config.toml
n_layer = 14
d_model = 256
d_shared_expert = 0
normalize_top_k = false
routed_scale = 15.2
balance_loss = 0.00174
balance_bias = true
norm_eps = 1e-06
tie_embeddings = false
optimizer = "muon_variant"
beta1 = 0.95
grad_clip = 1.0
seq_len = 256
steps = 3431
Below are experts of layer 5 (counted from 0) of a mixture-of-experts language model. Rows are named down (a neuron's output weights, with its number) and show model dimensions 0-255. Each number is 50 + 15 x the weight over its row's rms, rounded and kept within 0 to 99.
Before each expert's rows: "comes before" lists some tokens at least twice as common just after its tokens as in all text. This comes from a sample of Wikipedia text that the model never trained on. Tokens count by the router's weight.

# expert 29
comes before: ".", " |", "th", "%", ",", " years"
down0:80 22 43 17 63 64 31 35 57 48 27 43 68 44 48 55 59 59 35 52 44 46 59 54 47 35 25 95 61 87 42 33 49 25 44 63 29 64 21 33 39 60 45 50 47 63 36 33 59 70 30 53 63 45 69 49 68 53 61 69 48 50 75 43 38 35 61 37 40 45 68 29 52 37 42 37 60 38 45 41 63 19 33 26 47 49 58 55 51 58 78 25 37 70 42 68 43 48 65 50 59 54 64 71 73 63 84 62 72 57 35 40 69 40 53 61 44 59 60 39 44 54 55 27 50 69 50 61 42 55 42 41 61 45 42 62 54 42 27 45 48 46 48 38 63 28 36 40 51 33 45 45 64 60 35 54 52 56 54 53 53 56 71 35 54 16 37 61 26 39 52 50 31 37 54 38 65 44 51 46 65 62 43 51 37 27 50 40 14 89 64 33 46 45 38 51 60 45 45 42 67 42 56 26 38 50 58 12 65 19 26 55 60 35 59 33 38 69 27 27 88 36 60 67 16 56 47 27 61 64 44 58 48 37 44 43 18 63 46 45 58 43 66 69 62 74 65 69 48 63 31 20 49 53 45 29

# expert 1
comes before: " the", " to", " by", " in", " with", " a"
down0:67 81 68 61 57 59 74 42 34 56 53 55 29 51 75 51 44 67 46 48 77 62 64 52 76 47 70 42 53 69 79 67 50 54 42 54 48 68 23 55 72 59 59 60 65 52 51 46 62 67 70 34 61 48 55 10 53 58 69 48 78 56 33 56 52 47 59 54 74 54 54 66 59 45 38 60 39 52 86 41 66 64 34 65 52 76 58 53 26 75 61 48 43 82 24 40 51 47 39 23 79 46 38 66 43 43 40 52 09 57 55 47 22 51 28 56 58 65 39 68 58 36 28 61 57 43 43 49 52 62 57 80 76 66 61 64 75 74 55 86 60 42 45 59 61 47 54 73 44 47 74 29 47 63 40 51 46 28 15 61 23 55 48 54 53 42 44 68 35 51 61 51 35 44 68 33 41 40 26 33 38 35 47 53 65 58 49 51 30 69 56 63 47 53 46 49 50 67 58 41 63 30 49 48 44 63 66 43 37 62 48 23 47 72 30 57 27 68 68 29 40 39 56 46 24 52 74 52 44 55 76 39 43 53 16 42 41 26 68 76 78 59 20 42 48 45 43 71 66 47 46 29 68 66 40 50

# expert 16
comes before: " |", "′", "″", "%", "°", "3"
down0:68 52 62 59 48 34 48 65 52 46 29 34 42 64 47 53 52 42 38 46 23 45 64 62 57 48 27 48 61 60 22 68 62 38 69 37 53 27 26 33 58 60 54 52 38 78 14 48 32 48 57 55 31 27 25 48 46 52 40 14 55 25 41 49 56 77 40 60 52 36 58 69 39 30 48 74 63 77 67 57 42 47 57 43 63 54 53 57 46 48 46 47 60 63 73 26 36 22 57 58 41 49 66 35 32 63 64 58 23 48 34 82 33 49 54 60 37 39 64 35 55 27 58 41 50 37 24 40 66 38 64 48 58 36 38 26 62 48 56 37 64 35 56 60 43 31 54 34 50 76 73 53 42 51 53 42 23 69 45 45 80 54 44 58 75 38 46 39 38 77 36 71 52 37 41 54 57 39 56 35 55 53 64 37 46 84 50 44 38 74 63 53 50 74 73 47 44 37 35 33 38 67 54 31 27 53 64 53 34 37 76 45 19 19 61 26 37 55 75 36 48 40 34 53 46 64 41 20 19 43 72 35 56 25 35 58 23 46 52 60 41 40 69 45 16 62 49 73 57 57 71 80 63 70 43 79

# expert 37
comes before: " the", " in", " on", " to", " his", " as"
down0:55 43 41 57 45 56 35 58 38 41 41 31 24 40 48 28 55 59 42 34 43 52 52 60 63 37 59 16 45 32 40 36 18 37 32 62 43 28 60 33 57 59 51 46 43 17 39 52 59 58 65 58 32 55 78 53 16 57 51 45 30 66 51 84 77 61 65 64 64 54 45 20 41 33 43 65 62 78 78 79 39 46 41 29 18 31 43 64 52 40 49 31 65 49 58 22 66 48 46 60 67 51 50 35 37 42 73 66 38 70 47 56 38 60 64 19 59 51 12 41 36 49 59 51 64 32 59 47 85 68 47 69 42 73 50 46 56 78 51 46 24 33 75 45 60 59 56 46 38 50 32 77 35 72 55 65 66 58 18 36 56 58 47 55 54 73 48 28 85 84 42 41 40 55 73 82 82 59 30 33 76 45 56 52 62 56 54 38 36 54 61 33 60 47 36 61 31 54 60 47 49 66 57 55 49 39 82 25 34 32 47 47 49 71 48 43 36 67 54 42 67 42 25 58 33 45 52 39 46 51 42 45 66 36 37 37 49 62 60 33 45 46 32 45 65 33 44 46 50 43 51 66 71 56 37 25

# expert 17
comes before: " |", "\n", "-", " (", " /", " –"
down0:50 47 66 60 63 39 38 43 63 44 31 46 55 43 78 25 52 63 48 61 48 64 33 69 44 43 81 64 26 35 62 68 11 51 54 60 75 42 53 41 35 39 37 59 63 37 63 58 55 55 42 36 49 68 38 44 28 57 47 63 32 66 26 70 47 43 42 50 47 52 51 72 57 18 44 32 43 29 58 63 17 61 32 11 50 55 71 29 63 55 67 29 43 56 63 55 55 65 54 38 71 48 32 46 55 45 18 51 52 56 68 50 50 50 61 37 61 57 46 62 90 49 59 64 33 58 46 48 52 75 51 80 19 47 39 45 30 68 59 36 41 88 26 63 42 47 69 54 56 29 41 58 43 49 49 39 40 55 32 53 60 47 48 30 60 60 54 32 56 31 17 53 51 48 52 25 37 59 54 61 58 52 58 34 50 66 34 58 37 48 46 41 73 83 63 37 46 58 42 49 62 39 62 53 36 50 74 38 43 33 75 37 56 64 50 50 47 74 39 65 50 38 51 30 35 61 99 46 99 21 24 58 63 51 52 70 56 50 47 52 48 52 37 61 50 41 64 68 58 50 39 63 30 42 66 30

# expert 23
comes before: "|", "-", "==", "\n", "The", "==="
down0:65 58 49 72 74 34 29 54 68 59 55 50 60 35 38 25 58 25 34 59 70 37 31 60 32 54 30 17 70 76 46 38 50 29 47 49 80 56 51 50 49 45 48 47 72 62 80 56 40 78 52 42 20 50 71 41 51 30 64 68 54 68 44 54 34 42 49 56 15 47 54 25 54 22 53 45 68 64 54 07 58 54 73 42 61 59 53 16 54 60 31 64 75 43 59 60 46 41 47 29 49 43 60 40 20 50 62 54 31 37 73 49 43 62 40 41 42 44 74 59 26 74 74 59 40 51 60 40 08 54 51 44 70 55 43 70 56 50 46 51 72 52 50 22 59 44 34 28 41 29 29 49 50 61 56 42 76 47 65 48 44 57 50 40 58 38 48 52 58 49 56 25 36 53 64 52 18 42 27 51 57 57 50 41 41 25 26 40 34 95 28 62 76 54 57 35 48 74 43 49 43 30 52 36 55 59 49 46 51 61 43 49 52 43 46 87 48 57 41 34 84 48 31 21 30 72 47 50 81 46 61 44 32 44 48 38 56 51 38 34 42 46 51 53 72 58 70 13 55 55 48 51 51 55 57 38